Below are experts of layer 9 (counted from 0) of a mixture-of-experts language model. Rows are named router (the router's row for the expert), up (a neuron's input weights, with its number), down (a neuron's output weights, with its number) and show model dimensions 0-223. Each number is 128 + 24 x the weight over its row's rms, rounded and kept within 0 to 255. Numbers have three digits each.
After each expert's rows: "comes after" lists some tokens at least twice as common just before its tokens as in all text; "gets" lists some tokens that make up at least twice as much of what it gets as of all text. This comes from a sample of Wikipedia text that the model never trained on. Tokens count by the router's weight.

# expert 0
router:136106137145095100112110133098103124103092128122112117146148172129105130108125105140140098094121143107133128095148170116116111158133139131153171163146095086157158156107170129153145127137135154117163157124177124132130095134119131131153114145074138158119133137128114096167144102073118139118154131113131127105113140153070119086137099144110139092176096102119150120144113150167175144123150087144147185156142150108131116153120103127103102119091106127132111145126076122103129124104099167135112127136146137151091150114095138104123087155129101148142149142084134163167165141105161109112088154115116119145113067125128140135169085092167119156106141121115134111138155097134136143172099
up0:148146115134159134123107145115125153109100098096102091138134121085121150151157131102121122146120104147126128104120171126126135145151171102106131120145140134117164151097108078112142129124090151093139135154118146096128127146101091130092163157146170111123141128124125134118153110123093106130098116110201109146141087135078112096114166107162118139109071087113151148134107134109119163154141108091089190157074119177111131135161135137088113131094156128121132127105177144092127133130134172113140140114141117131103112121127131090136111114132128113134169160159126120139156169139146172110133166134143120118092098132155193115160147126146127100132094116130152184129145141144142134146085
down0:153121138162141085138120136090099097149109167122140147175133090145102142118112143098107142145177094147098116128100107163149152194095102092137112097134116168121131166166122180164156118135096090150122149101161124145151160126130094109149126118117115135113105103111117140119115091091167163119156142116128101115149157145117110110136109157099169105141142131109100063154104100113077161117106134129122133165151134123106177138110118117137149133109101145118132137162127133078132142118104108134121118132131123119114146121117144134125156099138087122126111154124100121140116110171127129142168161115115085165117184140116107088158165150155106113112144151101112139138080127096163107156141
comes after: "\n", " was", ",", ")", " is", ")\n"
gets: " as", ",", " and", " |", " ", " –"

# expert 19
router:082145114144156109087113106153178110116109142126120151140128139124114112088072095105128121136164111112150137122152158144131148121130118160100130124142148131149166168126146133098109106143137131117134146091135119105105105069164118149141129109084113132088138119133131140132137128143115100134138136130122112082094107161123170168075130129124100128145115128077141090136138162155116134158159137136154143200158082109131102103097093124147149147116127111157109122095077147146117146176128184105110142145131126150103140137108112091092083117172114154096104176113125133166158138132150094122095123087164111119147102111149120144159167118136154142141155130097105136133132129117182133109137
up0:131115121120139139135109129136089139134117085126106151116164131106132114107133125114121173112126107124128080141122183098112138144137145136093146151129151120120138148064133090120154169136124128056135116148129135120152153137122123120096119113149138152120127157129119152104159139140119113130127152129184104137096098146139146155158147097118150185152090094125125148098094112143157162110143099069061163149110084165116112135178142115071108126104114108108136119111178110105078119120109165154119167108147118148102144156149127094152138104140140150126167096119116130121134161130150146115126169150136122115122078127144148117116092117181154121131142113101132175129106118145154140179121
down0:123174151144106096144150089126132153121123152150126136111118080137095114127125136148104118136125113159135167070161133124128095162110154116102114140107120124180113153143123166145133143125110075129100141135153114114124106113158164116135120121118191127082099123129105127151126117119135189127117163134138170103121127101159124077128120104107143134131135102124128116144135139141154113107073163093099102109161115182102158142115154122132127140141114137098154104150140153087174105124124082153124122152096135141163130160116096156132130130133111119154147085098141138124122146116148121169124170166131093124128167122107165071157124098108087081069121142130141110165119162154105110139141
comes after: " ", " |", " —;", "0", " —", "–"
gets: "\n", " |", " to", " |\n", "0", ")\n"

# expert 6
router:129138141106142175133150117110097090164146125140140140136129098126146098104084158151108174179152119153148157132116068111130119104114113153156119115110157099128098177107130134126153130147126140096077109117165115142139122141111154140107104101130127144106135129106122127078143153157155122095109125164096120126123092083094098131080144095119153139115150152135087128133148050145119142127134150134138133149159157181123127149099111132102145169088180138137141129114135096136144117131119116150131116131129145164170094106076133140102133145129106155171088111119080137116110132122122137141174139113111106088155191148152131139113151139153131110176082142129110116132135122143132170132128
up0:150137146153153106082139141135121136147112119127109094137132159121096131159135138110123106097103123150163085144132142141181129114135132132104135128139139140100126115108125067082126145131063158121142105157133150095112123156133099137086125177127103151118166117133089141131125105147044102139108163105138120177141076134103141162122153134123133113134138106100105139125117159117136177144130146103088204141061095166141130139180142112096136140123134132120133148157151134089115111087116170132157125077137109144110123134091121119133096121150115151146140138175137097107148142106097148139109134135132123169120129130138166094134137141138159123111129142139154157152113128161112163140099
down0:159134160133120076134102124143153104161118174125104125113112101153105095157141124133127096107158124099109129112121139100111101087115150104107141133095094111134139140122151149152106126151137103112118144099119197147150179149132135081137129083132117152139081115151156139117123143128114149151151178166136138132160091150129129136147128125137149076151162125123132095159102134121141101136095152135103091144138109159095107139158118127120136111092099122120185138164128116077130144129118099110181113111132118164156144159160134137088153080094114171170150086092147145134126128131165147118130139133123094107077172123151113100187150109115107161121149133110116162128103101123144121133128
comes after: " the", " and", "-", " a", " with", " of"
gets: " s", " d", " f", " de", " en", " st"

# expert 22
router:121159140140122115095156178094124147156096122127109089148159119134112126153124125163123107110096096150172111126131158142159099095142099114158164129136118105162171130147120164113101137128162160119135152154154111129127069095124121118147092151115161106097101097117139096132093156080087116122091113063145109124114143099130132156153133100137147089092123119092140098150122147127138153141086128138116150152172125156128123111158088138115141124142168133137113140091124121138135132161102127137126126145113163146169144125116098108100130103119095130132109142109087094132140079157121159148134088124181102133150132187109169143125092146162112142154105164139149107131138124144158099081127
up0:154116128152115136109119160109122139130122101133111095115151147141124112156139138094128141145078100141163120136109151161114117141176108107114154099116145155120138141081121066111130136145104135123107123156149126095125137124127099135095131135160124134116162105093097166137103172119076108132120154124180102156112115144128180148130150149140108120157114106083107162124096128117127180135133136085110163163076097180122106146162155181125109137124157122103136130115131164148091114131164154133157134095123121121108137145102124097145089105129125122126140098121134057177126151166116159100070124135127114121118083127148162117157110126159161113115102116103142175113116142167120148146114
down0:133140100186148129173076087158120103139104149121146147134081108140065136129094120154128161108121100135129144106119123131157113195113140114110126150117117176140107121145133140147157108154115071130135186099158144130104164135151124121105129091131080125097099073145137133108127141147178144112133146128097130142145096135134095129122134147127142124158160110117121121123140105162143135124089093126107074136150148134080145128162149144127111128133114154104137094135119160124144207156143098114153090114121119105121167110111118157113111093152118110100118099123145149135123123135138123115135190131145108155112151145135128102159146126152061082123157138141114116152128125112152124112156
comes after: " of", " in", " the", " from", " to", " by"
gets: " the", " ", " P", " F", " Ch", " H"

# expert 42
router:162142119127095183083124107142115112107104125131106180129127131158148108111137124170127098126121137155160119126136109093161115146142123098133132145134151140153140148141112138136114115165134102154146120111121129118115149134089146122154168112103118155168144124121126088081164120132105135133118123154104115122167152122111128157126124153097173110091111124094114106166124126122158096100143152160161125125097111095151129115149170134158069128123138157159110160166122134144112126147111174171093137151094128138129091100158120107189165122149102149069125140126135136083126093157110131098145144103144107155128101105181111139143126154085147156134157112147081132148101154086103119066125
up0:106123127124140121124137143137109164145143126103111095090155167112114102181086131103109113158146084121142109128128170120134144167148171109123142122161143124140138168109105074084144156155121118136152115207152159100134105120127132114100157176129154122103132119124129146116128147111082130117086137106132134124122113172131141165120192138131148127094117093096145183118138100123117182093125133095110151160089076137138110160130129145117146117131110115131161135127138148105122093116112126133118133133156137162096096122116131076130114119147128141194140117127133113101142133127140161081135142119126066140115107141136187145125152118111119096119106100151176171122123118124157145108111
down0:118097088170154092136098101118099107161146112095123108131146104151091152166102160131159153113172098137095135149110135120089087156154174110125106131099115130124133165139119128172191117147102083158074139147167154150137154083146117083111124100096117105107144084126140104122116144127142162135134170145122114139146145130136098138110112142125161161140153112101139104184131145132115126145104150131101133170182111132114128135123144110141111152153099126136157074150140133104164134130174136117132095099102129105149129159117102111122158102112178128153119120124132164104110127145104093147155156102135110100142149119123128083133115110167136103117108137099127179132122123152161095118119
comes after: ".", ",", ":", " $", "/", " in"
gets: " ", "0", "9", "5", "2", "8"

# expert 40
router:120106141182132131173099101133089147133105094152077124115103150149139138135094091148141164110119109125111115106203149138125124106114177177137110120138160100142087092111107117147115136129153124148097125140129135129105127130138136141083109123087123162124148128108164168131120118178164101098110135117132120136156165150159098112083149150147106098093163146104123098130131118137160154134119115103138097147147149109125142089126146140118133131132147155108132128145143145108127076108172125167095113109110097144092130108139093134157138117153122074122118121135114159147139101124151154180144114113148130130125139081152120137125128143159094138106175131156139094113181086135071108087130
up0:104150099144190145111145128141114147132127111120077114128130121121125121148133118107130104130132136131147117113121169138136137129157138125098160133168136124129129130078093063095107127161134144112134145164122155112146123114113109149072145160156114146129101138093124162115135123126104127116065137134160141169119059114130120155156158140137144139146141076118065153127111119110148175105122119081125170161102104153121151129155123112095123110161141129116166103128155101108112132109121178136177119110148077178112120127119145096104123126172126125125152126124133106161129130125129130116081151151128126164083088135130155141105091093150145131125129113159177184124096120138157151148098
down0:132102113112152121126167098139145125145126184128127136124139114147115105135117107120150112122141119145120138115102105132149112151146160111098097122117119108116123138117136102159178124134085101172077120121179181128149172105136126114117126074087179089082124118125130157069080105147153158123133142169125113146130131116139157093156163155104167146168152112074147101129101117114115159125093124147159121169148139124138140125076166118123112122141117129088127118157146148135118130168101109108147164137118099139155162136140105144096170108106095119133137095167125167153141144141096134115154149139099115147110151140122119139143152093144102109087141144081118141089101125096164131096150
comes after: "\n", "-", " L", " W", "|", " N"
gets: "c", "–", "ic", "-", " C", "C"

# expert 32
router:110082111120093107078157159136118159124130153164112149148160111123126125101145126135107140129091159094134143114126131143124120175105095114140117160139107131112117181163156135106151099145097097126151157096131135148127084129088114124161096142100081110108134161142145103147137128113137149096119145147145125143103138170093109127167099160092130102124126079080106118148115127158132101140098144167156141101132129123145099137138120170122120152103168133136053158136086134129137134138103176135116118163120109127105136108095150095113105135145099131093135125082093155082128128099108108106153161109085174110120126140132158162098147141150133150127116131157147154101121084119131171164147
up0:141129128153139140118106137119093100155117116119120123133146178144128132142121124119107093129096137185136124128129172097153156126153176134139119114131128149126144173110165089123105137161124151116157134131132116133128111099134109124094127116145134098119111148158064163119147113100063120166129141128085124151117125139124122153158185116113172148132110100092162183086128140124146181119130138084107175171108134130131115112172131121062138114140137102129128123147149161091122126111097151138160144104111138125105140139120124096141090093136117134164133121154133094108129110089086157119070112174120130163106094118122149115143108130137105132111096134087156131140143167121140143118058
down0:137104111149152100121142092102114137134078150120105181144158097153121135070140087112112115149155121156095125106128133103118120137123144119104132162102099139134114142130129125175163102129104109130121155154157156162143170130156119118133115083109177098138123102136117140113133142127158146112129164137110100123177130134142143105124097141087170105131162111065149101163128115117162139122087150108139126169161143127126139169130127113132119133139132133132113146136133124107172118138104104159131075138101117124126150139121120177127130085134095133115131077113110146140144110135169092138100169091146102114095155121137107117180177162135093159116134139076107152155115102088180123131171
comes after: " |", "|", ":", " form", ";", " is"
gets: " ", " (", "s", " used", "\"", " \""

# expert 18
router:111110114138117117098149112176155118136099138100091131109137135130152101113115105120112096159113154116147116134125153135104176153146118102083133095114148138144136141152090141087131112178114113134112137137158081165110135136137136086124121065087148155103124141123132111101139150139134101137142151105117107155147141156128159150131127168086117116108147102090113130148136173117160136127130108159177133165113131103107187118104118145140098140099139083162152150119119136168127147154082124162102137134143148149107142124111115074136117105136112155101135135132079163093176103136134122162126185079152091149148090140157123139152134125145119140154151133099138115123121110101171136062117
up0:153127103138145136134132120095119135137088097141094142155142154124131125142151099112121101149147118149131076105094161118153154161123150097149108148133130129123128128107142057099104177143122167107165133179147134127111135140108103124096139150159133105132162109130091177096129128151112114116095126106146135138153115122106131138129147112114102189134124109115130146108115121109086182164094087070101161165077102155153129130160128089093087103120126153120175099116153123113121134128114126157130144119111114175134124152125129113126101117139138117120152106143152128109150126143101124112138143157120080147085122132150159119137129131111114102135132090150172176175096145166144178151082
down0:124117140163163089154100129148094087131129126110114156154156083158121106141096134141144106088198095143114124125116111121139136156118109134148127130099119146127134164108156122207141095141120099136130127118129144102157169135106121154098143088121133096096127116130130132129145146111145157147139164164119108107145144140164093114126132171175145133134181128108164083173123119134125134116044131119132131155139114130104091143142117111141138109157127133050154129127129127088123138100157122134132115124090146108142163157123094135099149127105095126134134121100123141123136151135151097152159143173102086123112139158129115095171148129135120068111143116093095126134112112135184119117131
comes after: " |", " ", ";", " of", " from", " +"
gets: " ", " other", " two", "ia", " three", " these"

# expert 9
router:122167157160139115117134145148137137138118167147126078110138145098080116061070119167137119136116159135136149122136114156130134100107131169123153091121091139121125131138186169159141110150113118121096137108161138104115139127119111146146137090102141153120179108100109135161133116134111096134099123146126101111145120116118110168138148152109098095161102132119117135153070148128124148122145124107194118134089163114160134122070127131159135147125112157104097124110120102160099123130112140155124115155155144135105137112115114096109108121132088118110134168162091137091142107110132099142189121150149128144176108172128157091140158132163158126155110142086132098139177119117177142135124
up0:125115112133154182096114145097107138111142090136096109123143131127131176167143130110110125132129128146171112109123141103095126103127152130127135097132128117106127134106119069068124178148115126087108110166144124171116113143141084144078129154137137122102157118109108133137106159101079130112107187136196097141122100125107139164100185151112102130141122110092129155091125119132149137147152093105101143202092100153113129130169112152117127104167141103110119133134146148102124107120145138161146129100126117175104156151079157090102121128132116145132151130142154100135138134127127131139134144165159142144129124110148172123123157134150163101124116130099150169100105120151154169163109
down0:151091110152152093117087126128094125164116107144138125085122136170140134169074141152106154126165110149103126123133137123138118125103141087109141143122135114155142125131138153154139114146111080087120139112160126124138120149145125107137107059150140110127092109149105132103136132118100158126140194160118144090138151136133102119098112130128124162119176147091149078160115119171176144140094137161124087143147139140097082133170162111112168149122075157113117111146155159106151137148117111132154144117113098138124129128103063132132173092117080129122134096114104155126118140135146104170143138169107129126120192143134117097167124098178106125135139131131135156138110106135127100114135
comes after: " ", "201", "199", " the", " D", "1"
gets: "on", "4", "a", " |", "5", "8"